From a checkpoint of a small mixture-of-experts model trained on Wikipedia: vocabulary 10257, a sigmoid router.
Below are experts of layer 3 (counted from 0) of a mixture-of-experts language model. Rows are named router (the router's row for the expert), gate (a neuron's input weights, with its number), up (a neuron's input weights, with its number) and show model dimensions 112-223. Each number is 128 + 24 x the weight over its row's rms, rounded and kept within 0 to 255. Numbers have three digits each.
After each expert's rows: "gets" lists some tokens that make up at least twice as much of what it gets as of all text. This comes from a sample of Wikipedia text that the model never trained on. Tokens count by the router's weight.

# expert 56
router:167118160132128113079146124105110131131055165099121082113174111179116144096147145122137140136112111152109092122111121139118166147120140157152124093095121123165129109158140146104142164124152106118131128138138184096146096121164103089105119135139137121132092150102159133133106110103134149149093147126150118122146169081138095098131122108113
gate1:076134118141123105132104134131118156097125154116134145129145163175158135162120157132153101138149144143155124150081131158076096110138148131109093127131118165144139151097104125133115154086131134157117085169100172110136100131106087110113134111140112126146129133150131126102075113082150090110152126130147154134155138109135120147151132151107
up1:148138107130105151144128149149124109088118092155129115138176165134117128140115189132154124153147127145123081137099128153099100127142113078095135170111100135124092164156147123117126150099127144116161126157107160092138116159118091085092097099149098095175130139149109111065092144120135152114124153142128132148111128130121150137190102145109
gets: ". ", ", ", "\n", "the ", "to ", "\n\n"

# expert 31
router:142098156129129114091123079111125144137120165119119106132121101111088094110141142121138161115138129130122112094102147135116153131082151091130091124124086132156134131131151118115151168134152141142155111119128102102082103161137132148137109137110151118128137172186174154113118151139119155124096137135149079079137143104173112096161164100110
gate0:136113165141136093099122094120138158128135132171074111091131108118107089126161106168118144115157120121105188058123135152124169125102102194124091144098132109160135138130145133109181119155107134173144124151056130107125130093148079148109109154115129080105109124173105135147100105150134128073124156120118109109121125134160157155124177103140
up0:118101124151122090156161179147087160135134128147087130120123171109132122109100131112126117181141107155101121112130158113158120098078161133136117184132099109138151122143136141150098130098088127133130152146127134095156115141129130076168111102119158126163111101114139103151119103151089122113116123099117156130141127157131142101130151147138
gets: "was ", "the ", ": ", "to ", "based ", "a "

# expert 49
router:169142139095144139117109077158121122182137190113141121108132125186117145130123135096136123103147097143130098130077150094130100120120123131179092165137108111143147122146123157104147141101180126104136111099152121067155144108155114100092095114145114099148145120166123153109121119125130153116149140126193113127094131135136121129154134105127
gate1:140138110159150126134163112128136156098099153139105123114170119146105142113144107114141120112118151124152131156118115133096113132117124138085075136089047062124134121121171128157083141080152080191138139082132118123102089135143119113105096177107139130151106109138118107135150143090151120121118137136144121110135134113152169199157160120152
up1:104142155151147104132119150143141142141129110114123125164136105077150111133105136137144106137123143116103150144170133106143137151102163108118183119104129170156138112137117138117170106177143135146112142155104130154076146146129129137142155120078139128101106148146146169109116141160136134114113165137096101111150143118151123074132116147113
gets: "was ", ": ", "is ", "ing ", "along ", " "

# expert 55
router:146096162128128100040148097086107153100130134131130108105121098131115144115137110125143101127141131124136080127113141145107171132065170127124124125117113132124162121139153116106134144121123116148139084112105161079119128149158133103142079165083106092166089147151168159107135169136168153111120159152210097105106104122187123105173150090137
gate1:117149133130132126132141183135107147137097163116148146127117163173146143129132155116105159121111126122078097151088105120141160128149156119146098137124132136133150122106128158096118136121123178105154132116121117096143155112110135134122108084128125110099114111133119128145147110197093131095096109125151172144086107154063194121099110129152
up1:189158149136143116097088113207149150151159164138135117111119127144100161161128131103146112112130127117141104149133111122114174133111098113173133136092128108112150130146084118134147091145143144120117081090087102104114063107101137141143093131125182112083144111160145162125115158167121152142124137120172115119119127112123131128109135105206
gets: "= ", "from ", "- ", "a ", "| ", "born "

# expert 35
router:140134130093138096106107111099145153146101169127130101109141130156144132107132102103147099117105114146130089114101137124120144156098169139158135146108116086138122151140150167102112156094141105110144127127142141132134140140156127079129111114111137070153144123152167132120121148125144135103088173106186101125162137088145091094172113096156
gate0:156119133128101112154151149133153144120124106144115157121139143122143103116129108048107140172136100094146152123156134172116110127125148075160171135123139090133103135128099123137075145085121135153098154123163094109124128101125093130114143095147121135122136140094112178097169158086139155106112161184132128083111124106122112151137113124133
up0:181093089131143119072138142128146125126172123157077145126139107143139082146084092111081167169126137134098131133139161098131149140110167138118133115100149164142128107128124120138159134148137146138138105123147097111113141117133146124095160134088133132120172144130123142165167142127167132155172148105134098111189129094099137105112110133137
gets: "0", "(", ".", "4", "8", "5"

# expert 52
router:124120152119143101093121121109131140117115170154146073119160128108114138138106130099138125141143156125093106115137143115124137145099108091141130107142110115167114102137129172101145130135142108126133119140115162100142114125126127092108111153122104071155116096129166124133120127116115123122100166104152144133102143119147107095200121107133
gate1:140205118127168113135121090113118121170106166129148108156175146108119131149098110093124122105124102121176128077092101150099112148107146130148129169099060108125162130130185133114151110133125142102137097116158072129125135116118164111129147108152124123137120116142127109116107127126096165144121148167102157141130124098191111145134079154137
up1:141207104136130125121151127075130139161136164154137115155138191129099123177143079068113120127123140105186178110132076159123124091161119119153137161118096104128143089118135123168142105145085131132107132110154091149177115110091146133104159110164122130164163123110109089133126124119127111103147112131107116163108127125146106134138101144090
gets: "-", "'", "ed ", "ing ", "ly ", "al "

# expert 61
router:165115133163140132120119115119125152140120125141131100119138114187122159124123154107127070120109088121135101110122139063116159135126141137126128115085114143164108163137134162094138174141152101114108120096097140043126101112123093129109125177101127115127093142165136139102109105145140141145121131160160100139112139130114128116134136098116
gate1:117095108136093122082129087152143160137088102094151145132102155126121160156132144125130132145139118172140102078177194162138147130097162112101122112135152128159118142086151111149106170132146107152106146144165136136122121155130128100156115140131123106120137134096122129127117120096125123136068156151139114116125094152128091121142097166103
up1:113160127119152133069133119137163112135125112142123146123122160109153126111160159139147117201143156113091140124124104132096121123068108139125104122165101118110121106144090116106090143104120135190129095139129141155128166138133118152139129118193092102182130059138133114097108153167104095148102150147102119150068131155137116148158149135136
gets: "| ", "\n", "/ ", "name", "|", "ft "

# expert 39
router:167096122103139103113093127100103141133113155113100061094122107130116139127124119114108109085123108133121115117083102136166160151127155165155108119093122154125146116134130170135158133101154090104134122093129159123136110152144125143121121145119130082111132124164146156119107141151131162111112109108160102095136127089149149117126121111179
gate1:131090124130160151079150120087104162132120130125122116112115107134135142134169129152138191147113111106117126147119134146121133165105157155080118130113133119153133110138142128122087131110163121118127140116155143143151102095145099149140152134117127128091136156134073145093113168108124129126080131156165126119091163137092128134087128152155
up1:118148095150158089138144078141153141136152135126170139100144112143085133125161154092175114178145123119153125127156158101131146165105106138139102154165108119130128174145140145123102098163114113144145139130121146128084102159145180126158116162122130120146099099160115126148137117144158099156142147141146100070119146157145092094142111125122
gets: "of ", "er ", "ers ", "y ", "es ", "ing "

# expert 2
router:136145117133133138047123095118146133136115141143133103119185103102141118118117132090132078111111081151135118130130127125134149147101134159117095134132141098150122146128169154062158132109153108152118112120105116111137151148163152136159091127065140091113108104143123161095123148155131152092139131119160123139115096122105097133160119099151
gate0:132141160154109129141132168163165135176131104142116115150155114114117135101152111158130099103077109127123146095119147132151125137144122126119161083180130089108096154110104145128102145173126182132143147126134131132127158110119140164134129091110093105128142115134128144143111096159106174109056136142106111144130182112073146169132122127133
up0:100123101087090096112123126135113085117108153130148150106110113131106052124106102093091089115143115144169135097097119093100145153115131160155084136101099138148133115155111086105143129139154109148125114137111098113091116120129122153159144124122172140161151105132161142145116115113075130128158118095133140136084155124140156124125133160138
gets: "201", "200", "199", "195", "198", "194"

# expert 62
router:117115140102170134116071123119122123137136130092108084124139110089120140124123132114138151114137121148104094126090124136132143131095116104135113137139111146147087116142137140116153125126129131125143113126092184101126112160138151153125099115090172068131073147167131159099111160148114167108144118108140085131097098107145117134113135100145
gate1:118129158162132121164116152159166105103106112105120125133122095117138135124098120122119150118178142122125094155084105191123148113105131134110151162120118135122152125107149152132120146090129088119147132125101108107158123131121167140093150132107114117135149133108103128150103112138119137141121076120146077136103119095117154127126113142173
up1:153110091083153137128114087100202167136158145176136103104101182132086126141152154117158083165125120102111129114146109122125134143149103152112108087104092111145093121191101153093145105136140106118121128131120131104103117148140116134134126128113150141123123108125154089153126084197124124115097100129131167083153149119100152132142155118130
gets: "o ", "i ", "a ", "an ", "e ", "y "

# expert 44
router:161107135147144114121144107133109148174100102169118083103177112122143138111132140074143097137105129119115125136118123097094160117128127131144127107115108131191130142080157127066119149110162101127126127130102117063112120141158084118137116155091141131139136096135096125101109113146125098131146168139145113126127145154146098110162139112124
gate1:136124096135158150081099119134171137125144115150139126090116156088143125145158116111141106156061176127105161120109138104103131122125105142106132103113135137190151132105141132066125079166192155132107148151119116120110095148131133173153143124118125142101100153118111140085146154151144187126110145144110136121150110163124169154130152138152
up1:108132122092089141119139113136148146098138140132155098102146137130162130100124065131117069121123112117137096109137151127116129138126117119111143080067098102158152143171157154165067139127131134129120101154095121113151136131156123078122116123165134113162095114108151090131146147150130132127089134111126181126085108100114138101146148125151
gets: "s ", "his ", "its ", "their ", "her ", "' "

# expert 63
router:158119093117124129072112085136128166160094146157124096094164106146139125115127113101118084141113121142137136098088124099137179158130122145154131115116137128142142091130159176100154162124142096125141141133111137118128133117180098091112129135083116136121136124175157161136115164160158154101107158100153121119153134109146103102175121132154
gate2:088140160135158076139117090080141107108133104134134117161132127127126133120130183119116093106152108141127120124144162126087152182100128148111074088119082152113138155109131128127092131138101168149124116091104115125101075152131135133116120122154115107097089141160159167130120144128103138169162133168136114161101140122100118101144178138131
up2:126151091080129107123128124174098100082148143105114094147105135096091157126124119144118120118103130137133122132110101156134124131116119119161100159091116160138134123155128108149097097115127119127092149104146116137134107140087127172132154146136143142134147149128086109169107149119119127129157156145141130151123132120162137128177125138095
gets: "- ", "a ", "– ", "|", "==", "= "

# expert 33
router:113141133152122132080106086115125120152111141118147111117189115114106115111133121106130147091127124132129084111119149111138130122128110110150112116117119122134129099134147172103165145125147124119155132097065169059140114126123137134104114134095143105106090155163142116144083131107135142104138108128133119127136123131156103128128134124135
gate0:119135124177124127134135116114103129118111102113144119138107143107161159156098185104137122150120150113101098123123116135084110141120114139158110130108099138113089127161110157113088146137118099137117171139094154115135149092109139096152083188157118138137115133128130114083127118121142121092121133112158120146125096139114143156105179071083
up0:126182115135133126107139127107143119138158138131128131146104163120156150109175151156121109088067151112145132121138091123096121099174094112146125146125092077133143092110136179133127123102090131125111131152168143151163095166121104177135120145202152131150129124101077121125113118124128120134166161173123137162100095135128130163151113124142
gets: " ", "0 ", "— ", "; ", "Votes ", "– "

# expert 3
router:131152165116153093099096104120124135131134141136129106111157084146094141104109147087136115135087092166126088104118130128106151124123119088138133114108093140147109165123128139073145121146156104148150095093107110125130099160129127111143097140120134105124120141149121138104131118137120144096130129133193083143089095101133079127131095085115
gate0:145123126111116110126135131169120197168108124128142123109160134147116162116157155113089108094153118103135140106127114120163106114119119167151138139190103110170147160162141153150119109109112107144097119089163130117146144093162133118130106142146129114114099105163090122142097149161151123148119122143116113134130139129125133138099134127151
up0:141140142118138102129123144127179108123114120140113102137157175116097110119106119134163148174119141106103073145136168133121146130112115154115107081103152109121144074128149144133124148089148157154141152102075170108106148144136134141109118152127160112100154133149171160106171127114135155111104131133124154121126122126133102159124166134121
gets: "| ", "- ", ". ", " ", "The ", "most "

# expert 9
router:140095172113120100076109088106144134116096156114119067106178140151133157104104112121133111126128113140110109090112157101148191158127127131111136109124096147152115129150152129113179132143123102123148123125097184131132138094137135096141104125090126078136117134152141161109133125158134141107063111107189124108122107142158112086160137082141
gate0:126135134100147113088092113148131096113109145119107133077116166113156136140168108091088165089162129112076116158128155085116181127147116142119088081125111152131120100153120145138184116123122121113140109099127117111116158104168127172139108110140125134138127132116135175106089081122085136103142115089139107127128146141135122095128116111179
up0:138150139118116108097119127124114130126122109109147154093146133128122150119131167106138106136127115124175154111106182099109162151140129116106101118138087144147123142133129138106137132139161150114153171091090114172162140101177135109146142085123159165143121096160145179125122166117112121088103139083126126104155173135145124085110119120136
gets: "==", "===", ".", "== ", "the ", "\n"

# expert 14
router:148109113163119105090116105092094149152106118131120108115191075107137137105128098108119131074139104134114085108111136122103119124101117144122107126126105077109109131129158137075128148132143103133118140116050166073121120135159138105109062124123128100100069130166132137125117129151156137133172138108138095144120112091141120146139161093151
gate1:139113106136094121124130100127076123179136108097098118113128093121144140120089093145153134100144119140165160126100149116105138119101176053146154104119108115142130116151099167074122138136145152083136103152092122098104150138146097157105165080119102132125107155144130143142141134119102117146165121126120140114093138097136081142143158127120
up1:142156102115142132108148079155128086134130098133112121123151135134077122126167117148115149146178129153117147136185159086121125170080136170121141126120113136104137159120137149141171205135118159131150154131099159089148146159121124162125162123116111143119119153087109101107132116148124134132130139165100133115137123149154169173111131073156
gets: "| ", "m", "age ", "–", "M", "r"

# expert 36
router:109126144138174115087112090122142138174125166125119123080173093150145112079127145092134116131117141131100111126115165142072132162129138150147104124132130110145130142123165174104138147092181145134145105116124147043116093121107128127149096117139144114123093087148103142102106154128115103102123145110135121122116102143107107123106138085165
gate0:126172125124101113133171079164133132162162145126123151169167139118152138137165118128104132104146120130144111170154103115140094147118123097125123164100140130106116161146122142155134150125112108140095096126100144115118105125080116134158110149120109099176161153175075132115083142165133128179176147157140109117095100109100127136165117140129
up0:135127106113097117158121077124124123157127101085111140135146097123117092126108153151163125114106152179108100164079106100143134113097135146119150121074070141104115118187124128143138150139118138139124134163084117083135154123124111134145104137110144141135128127135165144094126144125114135107127124092127098135146152129140103130132117142143
gets: "it ", "\n", "It ", "he ", "is ", "there "